python train.py --hidden_size=512 --d_expert=48 --moe_layers=[1, 2, 3, 4, 5, 6, 7, 8, 9, 10, 11, 12, 13] --n_groups=8 --vocab_size=11909 --norm="rmsnorm" --beta1=0.95 --beta2=0.98 --max_seq_len=768 --max_steps=9613
Below are experts of layer 6 (counted from 0) of a mixture-of-experts language model. Rows are named router (the router's row for the expert), down (a neuron's output weights, with its number) and show model dimensions 0-127. Each number is 50 + 15 x the weight over its row's rms, rounded and kept within 0 to 99.
After each expert's rows: "comes before" lists some tokens at least twice as common just after its tokens as in all text. This comes from a sample of Wikipedia text that the model never trained on. Tokens count by the router's weight.

# expert 20
router:28 42 35 81 58 48 42 35 35 23 30 45 54 21 45 38 67 43 41 43 33 74 67 33 54 83 53 37 51 62 56 80 64 45 53 63 71 44 63 76 43 53 67 74 69 85 41 55 48 53 85 66 57 55 46 51 36 55 37 52 36 58 42 42 62 63 35 35 50 45 65 74 68 47 43 39 52 65 58 31 25 46 57 64 51 60 54 47 38 28 42 49 33 37 45 36 28 43 40 47 64 50 54 50 30 66 46 30 43 42 51 72 86 18 55 54 35 43 83 55 66 26 45 55 57 53 50 25
down0:93 49 25 53 77 42 35 57 48 32 27 35 61 63 49 51 45 47 71 42 40 68 65 48 69 66 55 10 95 56 38 72 45 36 72 52 78 63 55 47 41 32 53 26 26 89 62 50 41 61 51 48 71 43 36 53 53 51 37 55 47 33 30 76 93 75 59 73 40 42 59 50 33 36 17 61 62 71 49 18 30 65 49 40 36 40 48 54 49 62 34 52 56 65 27 36 37 51 66 59 69 60 61 62 62 65 28 45 51 49 63 49 47 57 66 61 53 47 63 39 67 48 49 95 45 63 48 32
down1:55 70 20 34 50 66 47 38 55 65 54 65 41 24 72 38 56 49 44 28 45 37 50 45 61 50 65 33 47 56 48 31 33 60 49 49 43 74 51 52 67 48 52 79 36 58 40 51 68 56 46 16 78 33 28 50 24 59 65 46 46 51 50 31 37 18 58 52 34 70 50 72 68 48 77 47 46 40 54 42 56 37 24 73 44 43 53 66 47 67 53 68 41 44 32 51 46 45 47 91 62 42 36 65 23 22 43 42 79 48 44 45 37 29 71 55 30 45 82 59 36 52 32 56 46 41 50 22
down2:61 50 36 67 48 40 69 51 68 43 62 61 55 39 67 45 59 52 49 63 80 43 45 51 52 43 45 41 45 47 64 23 66 57 32 48 42 48 41 61 46 77 45 42 27 55 45 56 49 50 56 46 40 20 54 31 15 41 44 72 55 69 80 59 20 19 64 50 48 60 41 44 53 46 78 61 68 55 53 64 36 60 50 21 68 41 43 43 59 68 38 75 25 55 46 37 36 50 50 52 60 49 62 45 21 50 47 46 67 00 61 44 48 47 60 60 32 43 63 43 50 37 70 54 42 40 43 28
comes before: " |", ":", " Title", " Candidate", ";", " Date"

# expert 16
router:69 49 54 13 70 29 27 63 59 56 51 52 37 33 83 44 29 21 44 47 49 30 55 99 58 70 49 51 72 75 65 61 53 52 55 48 57 36 93 70 47 49 55 67 73 45 44 91 59 71 23 43 40 57 44 43 55 67 44 38 58 33 42 35 56 46 40 12 44 45 51 31 56 67 52 14 72 56 60 56 64 23 42 31 42 54 70 58 55 46 34 52 70 41 39 61 66 37 28 90 26 50 61 32 53 59 69 67 76 60 51 38 29 75 67 40 43 62 33 51 31 38 75 51 47 74 34 55
down0:46 63 67 46 34 50 56 67 21 44 72 43 64 51 46 45 53 41 10 38 18 44 38 63 67 39 65 24 76 36 61 29 53 38 53 56 51 50 21 38 41 40 41 52 58 51 41 55 19 32 58 36 32 36 53 45 61 60 22 41 63 66 45 69 69 29 53 58 39 49 46 51 53 35 25 50 65 46 37 47 59 59 37 50 78 44 67 66 22 47 45 57 24 66 18 51 11 78 54 71 57 53 39 57 45 56 52 27 47 63 58 71 57 54 33 52 36 53 31 48 45 38 45 36 41 49 42 50
down1:58 46 14 50 44 47 57 28 44 99 30 52 42 21 99 70 29 43 54 49 61 53 41 45 32 53 35 43 60 48 48 27 53 45 42 31 48 32 39 50 51 60 62 69 47 50 40 67 38 52 56 40 42 21 24 58 47 55 45 62 49 42 47 32 37 61 61 58 48 35 44 22 54 44 49 42 61 62 63 57 44 79 59 32 49 69 46 54 62 48 48 87 56 44 57 51 47 40 50 50 33 57 54 52 33 47 79 42 45 40 55 31 53 62 71 84 53 46 27 47 41 66 85 26 81 61 51 38
down2:33 53 54 80 45 58 58 50 76 23 49 67 69 57 31 58 26 46 41 71 49 52 49 49 51 23 44 61 51 25 50 34 65 71 65 58 60 37 58 52 30 54 39 27 60 37 38 69 29 80 44 54 43 63 56 52 63 30 44 57 31 49 54 30 40 60 67 71 06 44 53 50 42 54 29 52 43 58 37 38 39 32 57 51 26 52 70 67 58 37 49 58 52 19 50 52 54 51 68 58 87 48 25 57 50 44 45 55 83 25 56 53 47 38 41 63 71 39 33 43 57 42 29 55 32 49 68 49
comes before: " the", " a", " his", " to", " their", " her"

# expert 1
router:59 65 40 63 77 58 49 41 00 57 40 81 56 37 48 71 54 36 42 56 53 84 57 45 41 40 56 41 40 81 36 54 46 20 56 32 37 59 45 42 50 59 43 58 79 31 57 31 59 63 44 44 59 61 39 38 63 80 66 31 56 54 61 27 52 64 32 55 72 41 64 36 58 64 66 88 53 55 54 44 40 42 58 57 49 44 32 44 38 69 39 50 71 72 68 48 61 48 59 22 67 37 40 63 26 61 50 83 69 48 49 21 48 52 41 56 22 67 57 56 58 24 44 77 55 56 63 56
down0:80 43 65 69 53 58 43 58 18 42 47 59 58 37 63 64 41 60 59 61 94 87 40 38 55 55 56 48 78 53 41 28 30 37 65 51 44 48 55 33 61 06 55 62 43 48 59 21 43 51 47 81 47 59 57 66 64 68 48 32 39 28 40 52 53 35 50 79 54 35 50 57 34 53 06 96 44 49 48 49 45 50 57 46 30 40 50 67 64 42 65 55 46 77 59 47 74 43 71 57 42 33 50 50 37 40 55 48 40 44 61 34 56 46 38 43 41 33 54 50 49 51 63 55 45 57 26 51
down1:56 36 46 50 32 63 48 63 72 50 53 51 50 52 55 58 35 28 54 61 41 67 68 46 49 65 42 56 85 60 60 34 52 61 51 65 38 40 54 36 45 60 60 72 61 55 59 89 49 44 42 50 41 48 42 66 62 47 99 47 15 75 57 55 63 52 25 21 57 49 41 45 60 52 52 49 27 80 70 55 63 47 73 48 70 43 52 32 63 52 53 54 53 30 55 46 32 39 70 55 83 62 48 62 49 49 53 77 53 50 66 43 71 33 53 32 52 30 83 52 46 74 52 73 37 55 92 45
down2:11 35 52 50 36 56 55 71 37 53 25 42 51 63 47 50 68 58 63 50 57 58 45 57 61 63 59 50 65 59 31 36 55 44 64 56 50 76 54 59 50 49 58 33 46 51 57 42 72 43 48 50 30 66 09 99 56 55 34 58 39 18 47 39 76 46 50 65 73 50 58 67 18 45 37 55 40 36 70 57 67 83 62 66 48 41 30 43 87 70 52 44 74 59 49 64 44 51 42 56 41 45 50 39 26 36 22 52 55 66 64 85 62 50 52 47 68 54 71 57 50 47 51 68 53 39 68 50
comes before: "-", "\n", "|", "The", " The", "In"

# expert 15
router:88 59 54 69 55 45 67 17 29 42 77 61 53 29 45 39 68 69 41 52 20 46 39 30 33 64 46 29 58 44 41 57 52 38 75 72 48 40 56 07 59 58 58 34 49 60 60 57 53 58 48 28 62 63 65 70 45 30 43 47 26 58 69 38 38 42 58 66 54 28 56 77 76 70 43 64 40 32 56 44 49 49 32 57 51 59 45 72 57 50 37 26 46 47 36 79 33 38 61 43 66 51 31 55 53 90 44 86 05 53 37 61 60 48 31 26 36 74 47 39 33 44 48 28 75 33 55 25
down0:52 48 21 65 73 81 61 47 36 43 73 36 71 32 57 40 67 57 59 54 37 53 45 46 59 76 23 56 53 68 57 23 12 54 37 53 53 47 54 63 75 41 42 33 49 75 47 64 36 45 61 46 53 53 47 46 85 50 45 53 45 41 42 70 45 70 49 61 48 57 62 37 46 40 00 51 55 52 56 52 34 61 40 50 56 56 49 62 47 55 68 59 64 34 81 39 53 05 40 59 46 27 30 99 49 63 45 37 57 62 38 66 53 45 47 63 54 58 48 45 54 66 46 64 45 50 47 56
down1:60 63 47 44 32 29 56 59 53 41 57 47 47 59 45 59 61 28 17 54 46 31 29 51 49 26 75 06 46 58 62 71 12 12 68 50 55 78 45 37 69 43 43 56 55 56 05 45 33 40 51 46 43 52 55 39 40 47 41 62 32 68 47 53 52 57 58 49 62 48 48 30 54 27 32 58 17 69 32 41 60 65 55 57 50 38 69 65 66 44 35 45 41 81 50 58 44 34 24 47 79 45 58 48 46 44 20 60 45 42 48 52 51 33 70 52 48 24 83 47 76 47 65 49 52 57 57 31
down2:33 36 68 50 42 50 57 12 50 38 47 85 64 54 55 53 67 67 25 57 40 60 58 49 49 31 23 46 48 50 57 99 45 46 28 40 49 33 37 39 53 60 80 52 46 51 65 52 41 51 38 44 75 58 63 46 53 60 58 42 43 48 60 48 32 62 56 63 41 53 69 49 63 50 00 47 37 26 39 50 50 68 50 47 78 23 48 39 32 47 46 51 35 74 63 46 33 52 51 65 58 40 46 59 37 41 54 57 70 67 49 30 42 46 50 53 44 80 55 69 76 40 40 61 34 38 24 48
comes before: "\n", "-", " ", " Succeeded", " Country:", " •"

# expert 27
router:45 44 49 66 59 59 42 57 64 34 48 32 44 25 24 64 62 40 59 48 54 38 52 44 69 53 60 44 83 51 57 41 40 28 61 72 43 26 50 41 82 40 30 54 50 33 52 38 58 61 31 46 64 60 43 44 25 32 59 55 59 48 40 69 66 48 32 77 28 26 43 55 44 45 60 60 47 83 27 46 44 44 49 63 63 69 28 56 67 34 32 59 37 61 36 49 53 40 43 19 68 70 34 32 45 45 46 51 29 62 44 46 69 25 53 63 44 52 65 62 42 27 89 21 62 22 48 23
down0:60 37 47 62 57 71 46 35 42 62 33 35 41 68 62 60 64 84 60 65 58 30 42 77 40 47 50 39 40 67 69 43 53 49 68 68 24 51 47 79 33 53 49 46 52 69 34 44 48 49 48 45 28 53 58 44 54 33 62 46 56 42 60 43 38 55 29 49 60 63 43 56 80 51 46 26 56 46 65 56 55 57 50 50 42 47 63 58 43 39 50 23 79 50 39 46 41 42 48 67 57 39 39 53 45 61 57 50 46 67 62 41 86 83 43 47 20 45 75 47 23 78 42 59 34 36 24 28
down1:77 74 52 42 62 43 41 48 45 64 64 79 71 54 45 36 35 52 77 69 32 37 46 52 49 52 53 67 87 45 43 71 46 50 48 49 66 55 46 33 47 45 22 66 78 60 46 50 50 48 50 62 40 43 48 47 33 45 41 50 57 48 54 50 61 48 64 47 47 58 46 46 50 75 49 71 33 33 46 54 58 72 33 63 31 56 66 53 11 61 51 54 50 20 33 57 49 62 34 44 82 42 07 58 44 58 58 46 30 41 68 06 21 60 48 12 30 42 47 51 65 27 47 43 48 80 71 58
down2:29 44 37 38 67 43 56 46 59 73 51 50 42 55 52 55 49 39 14 48 58 74 60 60 63 78 67 34 35 51 46 60 55 62 57 54 40 48 25 48 51 50 66 58 45 49 29 44 47 66 53 42 42 33 47 65 52 46 66 79 19 54 50 52 27 64 43 47 45 58 41 63 56 46 66 51 52 88 77 59 33 50 51 32 44 31 25 38 35 72 57 36 20 52 39 40 48 63 48 08 55 42 26 51 64 35 64 33 49 57 40 49 11 54 47 26 47 08 38 42 44 48 69 44 49 88 74 50
comes before: " |", " ", " 0", " 1", " 2", " 3"

# expert 23
router:50 43 49 71 20 58 33 65 28 68 53 49 45 54 64 47 61 43 46 47 74 77 40 40 44 43 77 63 35 41 67 60 53 67 57 74 38 25 63 47 43 48 75 44 68 68 57 58 63 45 80 58 64 49 74 55 59 58 46 07 52 62 23 45 36 27 51 51 59 58 46 33 42 58 61 61 72 45 31 47 36 64 70 47 47 49 35 39 32 56 46 29 64 59 69 72 47 45 48 28 44 26 24 56 56 36 29 26 30 78 31 62 70 46 45 30 46 49 74 68 56 36 44 57 15 35 30 44
down0:51 37 37 48 51 51 48 33 45 72 50 59 59 65 50 48 36 65 45 52 55 84 51 55 57 57 36 56 48 33 52 49 53 49 49 39 57 56 48 35 52 49 75 08 49 40 42 38 44 49 44 38 52 60 37 56 81 28 60 19 70 30 59 52 36 53 33 45 36 44 50 45 27 36 50 27 43 66 39 32 58 38 57 19 25 50 51 68 54 12 48 57 31 54 70 34 50 71 59 28 42 49 51 82 34 55 39 31 79 41 76 72 29 47 68 46 48 66 59 66 23 48 76 62 56 38 67 41
down1:50 63 12 80 53 58 52 38 63 61 32 55 54 30 51 70 41 49 62 33 69 51 20 77 49 63 51 70 21 32 71 54 36 58 52 58 74 51 49 49 53 75 68 46 55 33 30 50 35 53 54 79 45 58 73 39 53 48 15 28 59 53 37 19 55 49 61 37 45 44 49 54 75 41 52 51 76 49 25 44 61 43 32 38 45 65 52 49 59 44 44 31 31 50 51 52 59 49 18 84 49 52 64 34 58 60 29 63 50 50 39 65 41 42 40 52 34 45 16 73 40 22 53 52 52 68 65 62
down2:73 77 26 23 50 99 99 62 48 30 54 32 22 44 70 48 65 31 29 65 23 46 79 38 52 41 49 53 48 53 40 53 62 51 39 75 45 72 48 64 51 54 52 50 68 45 43 49 68 51 71 53 56 44 61 46 35 47 51 71 43 52 54 50 15 25 42 61 53 75 29 50 63 37 78 54 59 60 63 54 48 72 49 42 47 57 63 81 37 52 74 39 50 64 34 36 44 58 63 47 57 28 81 55 41 61 45 37 71 76 39 48 48 23 24 55 72 59 49 55 85 55 35 51 60 38 48 52
comes before: "\n", " The", " He", " In", " It", "The"

# expert 12
router:59 45 50 48 40 60 63 37 17 41 33 75 42 47 48 61 66 70 33 70 15 32 43 58 59 59 52 67 52 67 26 36 69 33 36 50 40 67 56 72 70 54 72 74 25 63 13 54 39 31 52 41 58 31 47 35 45 53 70 42 63 67 33 65 35 44 62 57 55 49 58 73 55 77 74 30 86 66 24 82 14 62 69 60 65 62 87 35 48 50 65 50 34 52 56 60 63 33 65 42 78 53 44 66 62 50 62 31 32 68 38 41 09 91 46 15 87 37 78 65 54 68 42 49 34 41 66 72
down0:49 53 56 28 62 71 66 53 72 46 48 26 44 64 52 50 50 50 46 37 59 48 50 67 28 53 34 38 51 64 35 56 53 50 37 63 61 49 43 52 49 55 62 51 24 50 66 50 33 55 32 31 50 83 37 50 55 46 36 35 49 66 28 47 39 51 34 56 74 65 31 13 66 63 27 47 74 39 61 66 48 33 77 38 50 64 54 46 61 23 47 47 54 54 56 49 26 67 39 48 56 69 49 43 72 52 58 52 42 48 59 62 67 05 56 48 51 36 46 34 20 61 81 53 78 52 49 50
down1:73 44 72 78 46 49 54 38 41 33 58 78 13 18 66 49 47 47 48 38 50 56 51 42 66 45 33 46 67 50 23 17 49 47 39 52 69 51 48 59 75 56 65 64 57 39 49 50 57 51 55 52 57 47 51 52 49 52 56 53 56 78 47 61 60 49 64 35 50 52 67 50 20 46 62 48 57 42 38 45 68 34 26 72 08 83 26 55 55 33 67 57 71 49 38 43 50 31 55 58 51 46 37 60 58 47 50 33 29 50 53 74 45 64 57 39 23 58 66 70 26 68 41 55 51 39 50 45
down2:37 23 50 26 17 51 50 34 77 22 49 22 46 52 29 42 31 69 64 47 44 55 43 42 56 41 63 49 42 39 59 74 28 34 61 50 80 49 61 60 39 81 61 44 18 48 57 44 52 54 51 33 67 46 51 56 47 41 26 53 23 69 47 53 61 54 71 66 53 48 44 62 40 49 37 49 65 15 51 48 50 14 68 47 53 54 63 52 59 37 60 46 49 71 53 56 38 61 50 73 39 63 61 54 54 38 25 49 46 55 88 71 72 68 39 38 58 63 47 25 47 45 45 48 70 57 62 47
comes before: " of", " and", " in", " to", " for", "."

# expert 19
router:45 46 67 51 69 69 71 34 39 42 60 51 50 44 68 52 51 38 69 52 59 25 52 53 31 47 39 29 55 59 37 42 23 53 63 48 52 44 62 56 44 57 65 38 65 42 38 55 60 56 45 47 38 74 41 60 38 37 50 75 62 53 45 35 56 37 43 48 66 84 52 40 52 57 43 63 69 51 56 62 39 36 61 56 37 41 69 36 30 50 41 64 30 29 52 14 41 33 54 76 54 44 48 27 51 55 45 45 79 54 71 63 72 53 34 76 66 51 48 65 49 41 41 62 49 82 49 46
down0:41 88 53 38 30 38 55 49 64 17 61 39 45 59 39 65 52 22 59 47 53 55 69 42 43 47 46 47 53 43 49 38 49 46 31 51 45 65 39 40 36 48 23 64 38 53 51 53 40 42 60 51 46 67 55 46 67 52 45 81 31 53 47 34 40 72 34 62 19 21 58 45 52 38 49 70 66 50 39 72 38 38 60 43 80 25 53 63 35 53 38 53 33 61 27 40 49 48 33 24 46 21 48 54 30 50 48 70 42 56 28 55 43 47 58 56 51 73 60 06 50 48 58 57 67 61 35 42
down1:44 51 57 42 37 49 48 50 52 48 77 37 44 26 65 71 70 47 58 45 55 37 47 57 58 58 64 43 56 43 39 52 49 69 97 53 39 59 56 38 66 58 66 44 63 50 61 35 61 66 99 31 47 28 54 44 33 55 69 62 49 49 55 60 43 76 50 60 50 84 52 51 40 64 20 99 61 23 34 43 37 66 43 48 44 52 27 51 45 66 45 50 46 59 53 42 51 42 40 20 50 45 73 54 48 25 52 73 64 43 55 29 41 48 45 47 55 53 55 51 60 54 67 43 33 51 00 26
down2:37 52 49 47 57 28 69 50 63 45 41 26 51 53 34 37 80 62 71 65 42 42 75 49 71 61 61 49 44 66 44 67 34 55 42 64 49 48 46 37 47 49 42 75 68 52 62 27 54 63 64 55 61 64 14 48 53 80 84 57 55 35 44 32 52 67 48 36 49 57 51 28 72 44 50 49 28 50 56 48 71 68 50 49 29 50 62 45 90 42 61 50 45 66 48 50 30 35 54 40 47 74 50 51 67 64 71 61 51 43 24 64 64 68 51 42 44 45 63 72 55 25 58 57 46 64 27 38
comes before: " |", "|", " to", " on", "š", "|---|---|---|"

# expert 29
router:44 86 79 18 86 44 53 35 36 45 73 61 58 40 45 31 47 45 62 41 34 42 62 37 64 45 35 39 33 40 51 66 56 32 55 53 43 42 72 55 50 43 39 72 49 30 57 64 46 55 41 60 43 60 70 76 58 60 54 42 50 17 49 48 64 77 27 29 49 47 60 46 55 78 60 55 76 35 57 43 51 33 41 45 31 34 73 67 34 59 41 56 54 60 52 60 54 63 56 87 29 92 56 54 18 29 84 66 83 68 52 57 33 65 34 60 67 64 37 35 66 41 65 59 66 60 48 85
down0:50 49 63 51 65 58 57 54 35 52 47 44 56 49 32 70 32 44 51 60 45 81 63 47 48 41 50 52 51 61 66 64 31 22 43 56 65 46 32 41 49 50 59 69 49 64 25 37 53 50 41 47 59 52 49 48 50 46 44 57 44 20 67 63 52 56 62 47 67 35 49 50 71 32 04 53 46 42 65 51 54 51 65 33 47 58 60 48 66 48 48 47 47 27 57 42 46 50 49 56 23 37 39 44 50 44 41 46 62 49 48 28 44 33 57 37 28 66 48 50 52 38 48 60 70 34 45 36
down1:50 52 45 47 22 49 52 50 55 60 59 54 49 56 55 35 42 70 56 34 62 50 57 25 54 52 42 52 20 29 43 50 22 57 54 50 32 57 54 52 55 67 35 49 28 54 78 45 32 49 51 46 48 54 46 26 69 17 70 37 49 49 53 61 79 66 29 56 86 53 31 54 43 29 89 48 43 35 59 44 80 53 28 56 54 66 45 51 26 62 53 38 48 48 70 60 40 54 28 38 67 37 39 53 72 46 80 79 50 75 62 24 40 63 34 45 59 60 61 49 34 34 69 59 48 67 75 57
down2:51 59 23 44 36 52 71 45 32 82 49 66 20 51 66 26 35 25 56 55 58 63 43 59 54 50 40 57 58 59 29 61 54 60 50 62 37 98 59 46 41 51 60 18 26 43 67 60 50 45 41 25 53 14 18 37 83 35 56 61 70 24 47 84 40 48 50 56 49 47 48 43 40 40 63 33 60 52 41 39 43 51 37 48 51 76 51 46 50 50 64 57 40 66 29 77 61 48 31 57 53 79 64 47 67 50 54 30 67 50 56 49 40 48 38 54 73 66 79 65 50 34 67 52 61 30 39 50
comes before: " the", " a", " an", " his", " be", " well"

# expert 0
router:79 68 30 62 77 57 50 61 33 38 49 19 56 27 72 47 52 42 63 48 69 55 55 51 41 41 57 56 10 59 57 66 15 41 44 49 39 47 32 44 53 37 29 47 45 31 39 31 65 37 73 46 37 48 59 24 55 61 68 70 46 56 61 13 53 65 49 63 52 60 49 30 49 37 44 55 51 30 61 27 39 52 54 51 68 75 44 51 09 50 47 48 51 48 62 26 45 59 74 28 57 51 76 63 33 66 54 69 66 80 52 69 39 44 52 71 58 69 55 57 70 37 63 50 30 55 57 35
down0:64 36 41 69 54 56 48 49 26 59 49 64 50 43 62 56 67 79 49 41 49 29 45 49 75 45 52 47 53 53 60 40 40 30 54 31 37 30 16 57 49 51 47 33 66 52 52 43 53 57 59 40 43 51 58 55 51 48 54 74 51 51 66 28 74 37 63 42 39 48 48 50 34 28 49 41 55 76 52 72 48 66 49 78 87 45 23 43 51 49 33 49 43 93 45 51 47 71 52 35 64 43 22 57 47 60 49 40 66 35 36 50 31 65 61 66 38 44 56 30 51 43 71 78 56 63 53 47
down1:46 58 42 41 47 53 51 32 33 51 33 54 48 46 73 17 52 58 38 65 49 59 54 63 52 47 68 70 48 50 73 45 52 50 48 50 52 32 46 86 48 35 53 50 40 44 53 49 56 42 74 62 66 61 43 60 39 59 60 73 45 82 54 79 40 13 55 51 39 60 55 60 30 45 13 80 49 33 61 45 54 62 51 52 83 67 51 44 59 66 37 62 75 54 68 44 50 31 41 39 57 40 59 59 81 60 98 37 51 28 45 49 31 33 33 53 36 51 70 60 81 52 41 33 49 44 51 52
down2:51 65 71 45 34 08 51 51 47 77 60 56 47 78 43 53 46 49 51 44 51 72 28 55 61 76 58 35 59 40 60 54 76 47 81 83 51 40 60 32 46 44 64 55 45 44 46 56 58 62 26 61 36 49 51 58 53 37 50 39 49 31 25 41 29 40 97 59 61 49 53 72 48 26 63 61 44 62 49 56 50 41 57 50 54 47 20 52 31 41 45 42 61 37 59 50 29 35 49 65 63 49 29 53 45 51 49 52 45 52 68 62 44 45 44 44 76 54 49 44 41 47 56 73 75 20 99 53
comes before: "|", "-", "\n", "The", " ", " -"

# expert 31
router:60 80 75 52 83 52 65 61 49 41 52 63 47 31 58 63 36 43 20 52 18 49 45 52 43 40 56 27 51 57 11 50 63 40 54 35 08 46 40 57 31 53 45 81 86 51 46 44 50 24 46 54 24 55 57 61 55 54 53 43 70 46 74 41 59 51 59 42 41 29 55 47 60 63 50 37 26 21 33 20 49 31 50 56 42 48 59 76 48 88 22 44 56 41 41 58 53 54 26 50 36 79 62 39 27 39 87 57 37 54 45 56 57 75 54 62 60 41 45 39 40 48 99 29 45 45 44 69
down0:48 60 76 27 20 44 13 35 57 38 61 44 33 51 53 78 45 53 31 36 48 46 88 45 66 50 44 42 42 56 52 58 52 62 55 14 51 33 53 45 70 49 43 25 50 91 52 59 40 52 45 24 38 60 59 49 51 68 28 51 40 55 51 66 46 34 60 55 43 54 50 49 19 48 47 54 55 55 47 50 89 53 40 49 67 50 35 45 43 28 58 56 22 39 78 62 58 41 47 53 54 48 41 58 65 35 42 39 51 51 80 51 37 23 61 50 56 50 30 53 62 28 49 60 52 28 65 66
down1:43 52 86 44 63 46 80 18 49 35 30 64 49 75 63 51 76 53 56 57 34 31 52 67 38 57 62 57 66 53 57 63 47 50 52 30 48 45 52 51 43 57 50 81 45 51 57 37 46 61 58 59 30 56 40 49 50 48 49 50 67 49 42 65 52 79 56 58 52 18 32 65 73 07 75 58 68 47 61 51 44 33 58 55 75 82 48 91 28 36 37 49 62 31 20 62 88 51 49 57 58 64 11 42 47 54 79 41 66 42 54 52 29 45 28 46 26 50 85 59 53 64 18 50 42 33 42 35
down2:54 30 49 68 41 31 51 60 51 27 53 69 47 31 55 66 45 52 68 77 48 69 50 56 66 62 49 99 46 46 61 66 49 26 73 21 48 60 60 54 55 38 46 45 57 45 61 61 34 34 80 36 36 46 50 30 76 37 55 48 62 48 54 56 52 21 57 73 64 36 69 45 58 19 60 60 42 43 43 61 47 42 66 56 37 57 23 61 97 32 61 18 31 50 47 42 55 48 54 55 56 40 47 53 51 63 58 42 45 58 46 42 45 49 46 75 53 47 37 62 49 41 44 47 49 40 48 35
comes before: " the", " a", " his", " its", " an", " her"

# expert 26
router:59 51 65 43 39 48 65 31 42 57 31 95 48 43 65 36 60 42 49 68 29 53 64 54 49 50 53 37 60 46 55 57 49 52 47 56 51 72 43 12 80 67 42 47 55 79 60 71 39 26 30 56 44 40 29 48 58 25 52 60 37 49 45 33 22 69 59 50 34 44 35 47 56 55 56 60 73 57 22 70 28 50 59 35 69 55 71 48 68 35 59 68 34 52 43 57 85 47 47 88 51 40 36 53 63 49 25 62 59 70 49 36 40 85 54 51 51 38 33 40 49 39 33 39 76 41 60 70
down0:53 35 66 39 69 52 51 56 43 39 71 71 47 41 71 56 36 42 54 45 34 31 56 22 56 57 68 69 50 46 43 67 47 50 29 49 36 57 82 55 54 36 66 63 50 63 44 47 49 59 51 70 46 60 56 38 53 58 35 34 52 77 53 42 50 56 81 47 47 44 78 50 35 64 63 20 67 55 26 16 62 79 66 37 50 61 55 46 30 47 38 43 65 45 54 36 58 45 48 70 45 48 44 62 38 42 68 80 35 63 42 29 48 26 32 61 18 50 53 66 45 47 52 62 99 40 58 45
down1:64 46 36 32 49 45 42 12 73 32 45 33 65 50 24 83 39 45 48 51 63 72 59 68 41 65 49 52 68 43 49 49 53 39 48 43 44 61 76 49 33 77 41 39 76 50 57 41 44 40 23 55 50 38 53 57 57 13 46 66 71 37 62 34 55 50 63 52 38 80 49 65 60 48 41 56 41 40 62 46 44 53 52 55 51 27 56 31 27 22 47 26 38 32 50 72 63 61 50 65 69 48 42 53 39 76 48 35 70 39 44 53 50 40 39 82 54 58 40 53 39 48 52 18 29 51 54 21
down2:36 68 62 50 21 45 61 66 34 57 59 26 51 24 49 47 50 61 91 49 38 67 51 68 59 66 64 67 51 34 56 56 66 47 47 42 38 68 41 31 59 51 66 44 51 27 50 22 48 67 60 50 53 58 35 35 39 32 66 39 43 35 41 51 49 67 73 52 47 52 54 54 60 39 38 45 38 51 56 49 61 45 51 35 47 28 66 39 43 43 42 37 61 51 50 80 49 34 66 41 43 48 49 35 57 53 50 76 34 77 49 50 48 53 77 38 48 57 41 73 54 44 32 28 47 65 15 62
comes before: " of", " in", ".", " to", " and", " for"